config.yaml
router_score: "softmax"
router_z_loss: 0.001
norm_eps: 1e-06
attn_scale: 0.125
parallel_block: false
init_std_o: 0.00542
schedule: "wsd"
Below are experts of layer 5 (counted from 0) of a mixture-of-experts language model. Rows are named router (the router's row for the expert), gate (a neuron's input weights, with its number), up (a neuron's input weights, with its number), down (a neuron's output weights, with its number) and show model dimensions 0-223. Each number is 128 + 32 x the weight over its row's rms, rounded and kept within 0 to 255. Numbers have three digits each.
Before each expert's rows: a language model's description of what the expert responds to. This comes from a sample of Wikipedia text that the model never trained on.

# expert 0
It responds to: Word-initial single letters. Lone word-initial letters after a space, quote or bracket, especially m/M, p, c, w, h, like m·idnight, M·unicipalities, p·ossible; also table separators.
router:137102098180148098090150109064113125155118076130109099078096147176134134112115155099115130159126189048145099213158199116125108100154136116100110090156155118103123118079126086183158141123141138169098146172114136206098113187086145128131095138114162180134101083069106164082143097104167136181091152162165143119145118102095092092106096130112076077126140117138083133106092202111104092127072187180170132103187121137116135173091096152118125073137122166123097111143147102074126113114087099149147112116138134165146119173157099152107205130138126102166123140090146140158128140096108137122139149211089182129115107176094129191149101107154087111153156144113112166099141144092161065059113
gate0:111095112138096094101137197105110109108107081177078078126123091121097156084122177101100137178106102163117112129122139118089142133059120123044119106145042118141027122137119107153147134183139078123146130122096166141132102150138164232146083162147092147171129129139140181090189158150149166127108148090091155126122142095116085158163137168100085139075125085129132092211089123090160120169135155114121140115162148187152138143146090133133156122143123144157115168132133143108134144053131068168182144123151142193112141071171079063101127107111111141068102156185148141136152180160123098120121144154123132169159122153062123120156100126114125114169145104181079143086154135077109124128127
up0:156133141122076053078123139181128151105167148155082172104117087121097082108148127130219155116137125145086103108171136136136055150140119110152137128126101125127185110165112094133110142180109157159136118106148132102087112076158112117074134152171168127153124118148094127139105136139091132145108131214164143148153123194116108132070117138131175127150152051157117147090097099113170157119096153114185157060125117146148148159141115202227143139140090090151149149140153099168073170129167086112152184195065136062155118046135147091131070099109127158129096121097109131086141149131097107114113105142182106109173091153112055117128155108129091108137091166162118119066154104134112118117085
down0:159146123064133173115139141162123150129141103143110139098099126122089132135152132117156091111092101154084093190127113148141069136135165177185112160196127132139145161135104082125155129115098092146126114142158093172137130160165154110095177150145107164057080118104138087155201159132129130132148130077121122148134181093179189144133128101177179066094056070085167097176205192166100115137146145091129122118132089109203161128115147107152125154115141085056136106082194149162175138116141170209117142194100136152161187145130074087162096178194119111145093157130091127098127124145109102142141141101114091119139113113109164135151107183158135119139147140138081121145113087146092096065162
gate1:158114070154109085145187124155131137147119144109153133129137172128193146055081106137162178108168176096096166118103145114085202119092137155118104110106154162085073117098096122092164128143128143153117106144119103162056161167150102136181128190077176131212093176101114114156171086100182115114108179144141161117139080134182117144126158127152087096184081163104122135121090142080113135124137124140120077123091114160087067110112114147145094087138090181117134102155177163141115113104074150108146125159100119108151164123105078150113169138126172136176084169090169211163136163078138137110182152106111155117122195168138133167214106092159153154114096133075152108127140092120113121157109
up1:146121056162101089143174109106155127114091114105130130146131152113168126097095131134160139117172166083131134133112170159070158136087157154118148111096139181087097102102077111077158116131164158157106107147123111168087164159166108156152133159082156181197089171140098153150197094125165129113123185170136157131150074131192149138123160123175085110174108195128156164104086148066133143146123118120104087124089133141098069133085127145134132109165133153130124099186139173120118082096069174135143138161105097157118144110097092167115182172139171134171139196124141192167153155079143151128176129121090179104148191141132126177163109115192168168117092104024142153090141093120130180126112
down1:138120046073140150189141112192123124189115150131134173152083127138120161186117141115121101133082146142028154097102124125164155077093159188179095074105182163105092174139156185124144138181130092086104112151131129148128138153127049171092110128134126096095098102154173127165145147092150171099129119100113140141165137149140120083121138081115155183157123157146167107154149138126141106118191129124132113144085152150145131138082144151094114146152096136142104117159159080152140132133114139105109123174084153148090190155089160152131133090166151225080042145126072146166181122112123151150125125151148125092150129095156115146136174108112142150157092127050118181160083054133105082102182
gate2:131147108157051165161169075078084098100107176162131133135130161107208133080150110094128146033158128195123151144123154122175155122163170135134099165156154055141179109080138158082155158116135180161194110096093166105125108135105104152142116088092108110154088158149123096097152088147108096160086130140161183106075158075142065086121150149125100176123147136088135148129080141111138106088058089120127152124084086123111093132164163168116116122150114117091135138166102120095076090120112094158105132127117136151146151186149076149117172118138123090089124144107112112093130164107123091148149136154149178140093076150095106125134099049138070160150102104087109085101136098190101147189062
up2:139141156091132070108136133139179103148050148089101156185143100126089162118113184109123140110075159111097140160152084137060100126117092103102116092071062141124099093159070125141135058134120068122097100136126132180118142190097150112098147157133130106118131088119127192119144171134105157095164130116102138119184095146129113139137129116144115119138120169113099168124139059150102156168124134131106091185132117146104074072125068144071090144175123089129132094035153106105096147201131084097126089080123134129118135107112158104097090115098159135184126137098157115146160102152191117132090097102141071165130182107151155145119175152165094073087137183146107073078133163074096143076193
down2:074097149109157075158116127144092120112098087084137146216133145151079107154145125131160144071137109134201150141124049119162158112100118169202110101133123094141123126078118145100164103126146144213156147108138121160124110155110143088112147190134099087125158085101120098137156110173131084116082102099114120196069158088106129083114187112156163130163176126057134144157161099160141136117163134094095105071114165101157115079178087071138151096143141179071178167104159134146139165129151048104139116051164127152123160085075142189104110119102151133085112135165123103152127127174172152126122112117135134114080114129095124147120134180111101106161134093179090116059118102127116138062117

# expert 39
It responds to: Digits in numbers. Single digits inside coordinates, years and table figures, as in 56°18′, 2020, 98.3, plus some capitals after spaces.
router:125104138138159084096181136111109140149131071145101094100084177152126124091133171071132156158111127089199097162124126127106106101152126112102125115150137103125133130056160105152158157095141091149087136169095157146133105170083171070157116155144112156115117103137101138138124122139164135153084136135121152116165128116095105050141115161130100108133165082183104125111087165108116137124100169163162146094144166150095154153110109158079102133166093188111094114154146106127154149143050099140176104131189151173168121190164067118086180095096125105153168114083127155147121169083114175102154189147123166144178101171107157159135080055124112138150223191165088147115189164050154087093092
gate1:139142146136112074110164120173171128177095195178128125089172165127146128143097176103094186118139099100094110118184115088111149118167098159110107125163098105117119052115061153126116177135042141108125160123098154136138096127089142148194103173121126144119166142045130169089100165100207070116100155147067131129164108149135140136129150133133123127131110104173113111134136103091134164075076156130111148080191107094137111120167122160122155040127085115124118135161090151116117155143136062116085150104163083134113136167167087125091157104095139067153131156127123115092153115187101121081152171213176107181130154138139109127090099097155107115136093141110102138127147153130105022096153
up1:114108134122196086110111122104077110081134098104133109200113158080167121127143179149119097120119098139168158074156100129086100156118185122135065135144050123210159138188146157070140135160085174141182128114143156082157142121122120083142117139168182166079145087145105104090142087151148124141189106148115050085119153120141090129115074125078125166156099112124119116079178083132061100139123203104110094105123145124149095087187138117162154156152116119092097152104119180168129114103126129149118131100172176121187125155104126136114071129168143162135149100120089183164118126078098152145161085164150168110139128071112156170118112110104094148171134098146185100161152124153061108160182
down1:138079148165121143079113101183108087125080148161123117138153172155151126124149103141131118101101133154123121124149108142100132074136121118202086068076155120161109117132168177152096167137129137159171131114145182166081099081162095155133195109194166126111162090065102126142164195141153190125161097126162133142122103133135057117101131094100124162090110136187181165169172151099084106075139121137133160102127197137114093070099112140074125182142088119152183146150167164146155087099178101141150159110140176150108093140099111108088077153121162160080136041173073098142151162128146162144209106142093140071107072128109120151128082196138122143153137120145154137146152087141110112136088
gate2:130123113128178073145148124090177173079111196187089094109088165050134121062123126114134149125137090151068127140133072076129103141143185137032105104089095049088134142115111123097164140116100124095143147100119106147123160147118114144099126089149082155112153123111107164121151084127104078140089115170158134122121110097133088147112172185134132145155113071133165128184118088094163131110101197139156152122106104144117100134132107192096131127124135156162075165139138090124112107066122081142161135150129063131108036133177094169125146110149110135140172183133149087143121104169110154141173128173159074048097192162087128112083115098099142116163141161187123116113131158112150102167075
up2:092161114163124113158128138158154133093127143130163139106061142134117115079123171099117145151166089151068137146097088135109155105078136171103122125147099120166132145185180145140133140122072116106165152090167129168149136059077107126213138089094156140129194171179111125148113109150123072150155155157163094153157064135144138119143135176177112101136179102194207130127107120149181106141127103125127170081100105099091100097076130158069141200170146103176114163141164145172105129136135136095104161176167165119091159114129098151094041109093119197147176147192085092134157137156133071136098163095177144159103193169098131130129124154084149114123113135102153127175144159080149140089104
down2:168144128092114138164130149131161115135035135166085107155027123124062144103100092155087083161117130128164131103075146136155142136111133060140140207173136090119167145161121126164106068131131142086128111077134182142034074154155158084146206094102135133087117143029159157102128135149155108107113104108101168102078123108119113111140132121079173132100125141105126101054174106136075141119117115096089082096119119145143169161142123162160134117140169141200118127098148092068124127129126137107153120164106107128130164150186127101126052097111109146199118139174171120132144105119040141123138152101095112134136202123081088156143146163084130133139116127152098141168104123119115104116109
gate3:076106152134137115087140156086183106108138154108144074163072167061109137103131142115107155114160116095125146166097105163095144128128165170073175147131142130124150121081122137168129111122080110105146128107126152126119186188042125060165140146152124157087068203096134148162133099096102076089098139122118142163170140142135188145200119170109084147142109085174138127073112089146183119190112093122113126075141156138094138112120128105124204096175120195141102084089111119110173147064148098096108167139118093114133151131160129171109170188070147061086150090161132128102145133133178154148110112160197148156132114129105181134090172097108175153130208160140135101125159111108139100117115
up3:204165122111128139137160091164084165131117103166107169118169087172127112154130126177157098128096145145133117109161124097153140114156121048183095122136156130144081166183126103094143140116170163121119148114147100125142057088204128194077099121108149100178172070130109126110099156169148172144153131106144085100079094110093081115066137089139161119122142178101132132201124142110072137076130145144147143187133116097152132140142127131169074128105118106120136205165170107125087135195109149143144077134134164163115074107095147090143093098164141179202135132081144126144107110151095111079126132110049107065123140136165079121169091151145086107113038101096132140116124098152121178169127
down3:144126126199100164135070133127105083144156189155142136111142149205144092121111148182139151173115130189156132140149105121081142114135141082126127063094156065109104130197131173114167131091135151108104055126127203117126107171124142165087172149139118119176106137063088138132044169127154163105116135118134132055168098108128087145179113192104104064107190100122108192135146144131132115119131053150157098118097141133050117070138142131145117123133117229097162131154136124103168142134178088101085181096119116114111131119134129146120222157121136146085073096137168082098106125138120176111132111146100167163154086111113166087152107142114111099142126105131121133127114138165114146118177

# expert 25
It responds to: Capital letters in acronyms. Single capital letters inside acronyms and all-caps or run-together names, such as ICE, WIN, FIAT, COVID, Monterrey.
router:176088126167181108078176093107111089183178124156136113099120150149126098118130139088122152134080132091157098186148148094104117101126141112114108105152165106092181133102177047145127150129118106153105177159108146129097126162100123115157063149181166135111108073115096124144071119148141137135078181206146144125149125085117076074101140156107090110158162071177104153100093162085131127139124144153184189111163126155121153126109088142103063116160096170122053121149181113130169159165096115144142100132214117165180109137142106076131160089095132127152144065079168145173126165093140163115131190143136172141152101182101142139137124102157101134190163138179078138118151154078157132071108
gate0:189127136093196122108163124111103103135113155157123075130096126118164150153120101133143158124147127147138154141155152097095114157106129170120133104102122145097167121125145151118153127121109165127064111146069090079078184100121111119124037095143120086112095074109133117162094100151117102145139191145123163126158195138124110124127138079083122163179145100115109142152113090159122160188136118093157076128173119179199179106113072104137164069144144120144111104126110064065110130143097168091058135126188134200162090123124141131154224109176157169233145106111165117159126122125183138177133191093108177121169100118099110137095122116170170177144153131141145094146163080143090134141153
up0:064163083142106115128085128127133198104082072090170161097145166124174127098094113096140098129148140153094094092176183197117165115143124096142178179128148122198117149121115094122144150185174095110128090163163209176115095121136182125106224147124179165106148139101155125088178116085099083106124093066128139151116105130094192092145055110175095155087088162103119091078135123052103124107099105121106164086118124133045104124134182146179140148091181131091143147134128154095140100140163101125140119146098095079073103165106116154118083101126133104099114165159109107093111114144092110105132106183164069151089162139149133126144147101111129087160135113100150141146091114150158113134146
down0:102086141110123127128174100168082070126143116120116095136067112144133110088111151147160120116154117108188135131100099077132152082123063117146153090179162152140119077148139141082127082085139115085117142170139069125144076116116074068117120199119089130146106105141140094159112116128160178129084154121155088140178134083140155079084208108125107153189114133156091156149159189179152142127100138186139101208160152186134161131103082111076083125161067126069101164101191157116139102094047130102149135080097090110103134178076171114182177118140112150201125112131118158110143116127163132098149148131099140092137084141119149151139145149099126145094124136090149186075127091097167153090141
gate1:149151140183128146080185171074168153110081157169138140126092135104132122135115179120162159088145074096127066137114127031105157146081088121067071087129136113124178173109116133139108138072121162088187156174120145200122175130121120111220132137166141144085113063137094108150103093192138113198160145109128111144099119118091109119116171180174107116160111123148126106126051112117154107141073190149065177171095096165125192140177116102089158135161100125108152140088122100121143103127147117148132153130171110134131106184159085124153073125116144193132154103141181094121113175162121151152148201157147089121125129149101169141129127087117152125130141138132148155115111138109170112104196
up1:136090128135137082157108153176118122170183078091099161091144097182171130131139151088149143195120139188119157136167092205164115084095131119220169126109159133116166136172143120190092139170075099118137127146152107088151076132105182104114138149107133078149173171164179146117147157147155122131166153138183129124145159140186166092130148069140142148089140162101132161133111193120140165132191087158153104096134178115165090149086127127159149073119160139126111120104160117118104135151110144059132103121150191129092132120096210145104168068141103081085140114187068137118113068113128165109097157040126137159158121121138070143135134129201111126088144162138127129120122115140077107110093
down1:147117102130143116088083077117115158194114110176127139110097127183118154174155152111088059114169193137067163143139085119119110118157087179134096144156204119111104106113146126143125116136144120130120084151125108080116140115138099103161137140086072145102081161065103146176132173148089099092140114150145143142165080127148085093154144132113133108091125098118160146160165156182188211052117134122163117115095142073098123170038097139149126158159110170165126184073160134137163096101091103109160078172177169163133090145099146087096153107183126155111045120148074166124151115119134143144141126125113140065135139119148132132199116130113089113128190116102105154098128134074117084060091
gate2:167082201092125091179135157108113063103179146121106130160156158128122177125157182100118052128132140189120079138133110100081110166133057075137103127117105108133191133209099116111130075131078183131143132172133168114160095106148158148171114117163093081155154170080124104104073136076158174124096173094134158109117159069163160152108104098132072140132120115147117117180097155131099133149140107114097125047148188108112128152137120105111189144108112094096104096140140115089168101124201157137098106097147174131130073135114115155137147061102140102137062138146136072134086109122113136059158153056145194207137114105122144160105128166146144162137103117147149118102131134130178148138116
up2:123131073168163162068121119124125126141064101146105133073108110107166082106068099178140139070162180066118186135146091140103185113102166160136167129104130115098129150132116166134141143137164116112113118123123097120120174092064095070069142099154129095109110114170093083148146137146154089171171088129133114118134118156101123085104137149114143150133153158096083134072110111149180108124144127149140159159081048103101188131147112142137078043137141156165189156107124161135123117129060103096130190140113072146148162119153158119196140183172132116161143111118154140078075101152134130162073124143145095115132118135165140139199161070106124087057148115112097158139048115136087130166058
down2:131201083152153113115117167139182133150171138129105110150095146128111124097108062140107114152169127047137132146117078117168174109125102072156202112114147058105081132159151149168210084138116206092079150115119134132118173123131104112109121074130143061107160135133105073168169116124132132150164161121160123123137210131073119095107156156153112160167063167137104142099160177115132082139159093138117124099141092158091062142130129171184101133159136159110092126141146132170099091123086137165173141174146121114162156161140154083110144139182115173123151105109141154181068091091139113165136072126132175118111203105113167085166120125102142129100203162150109115189125177119095132137120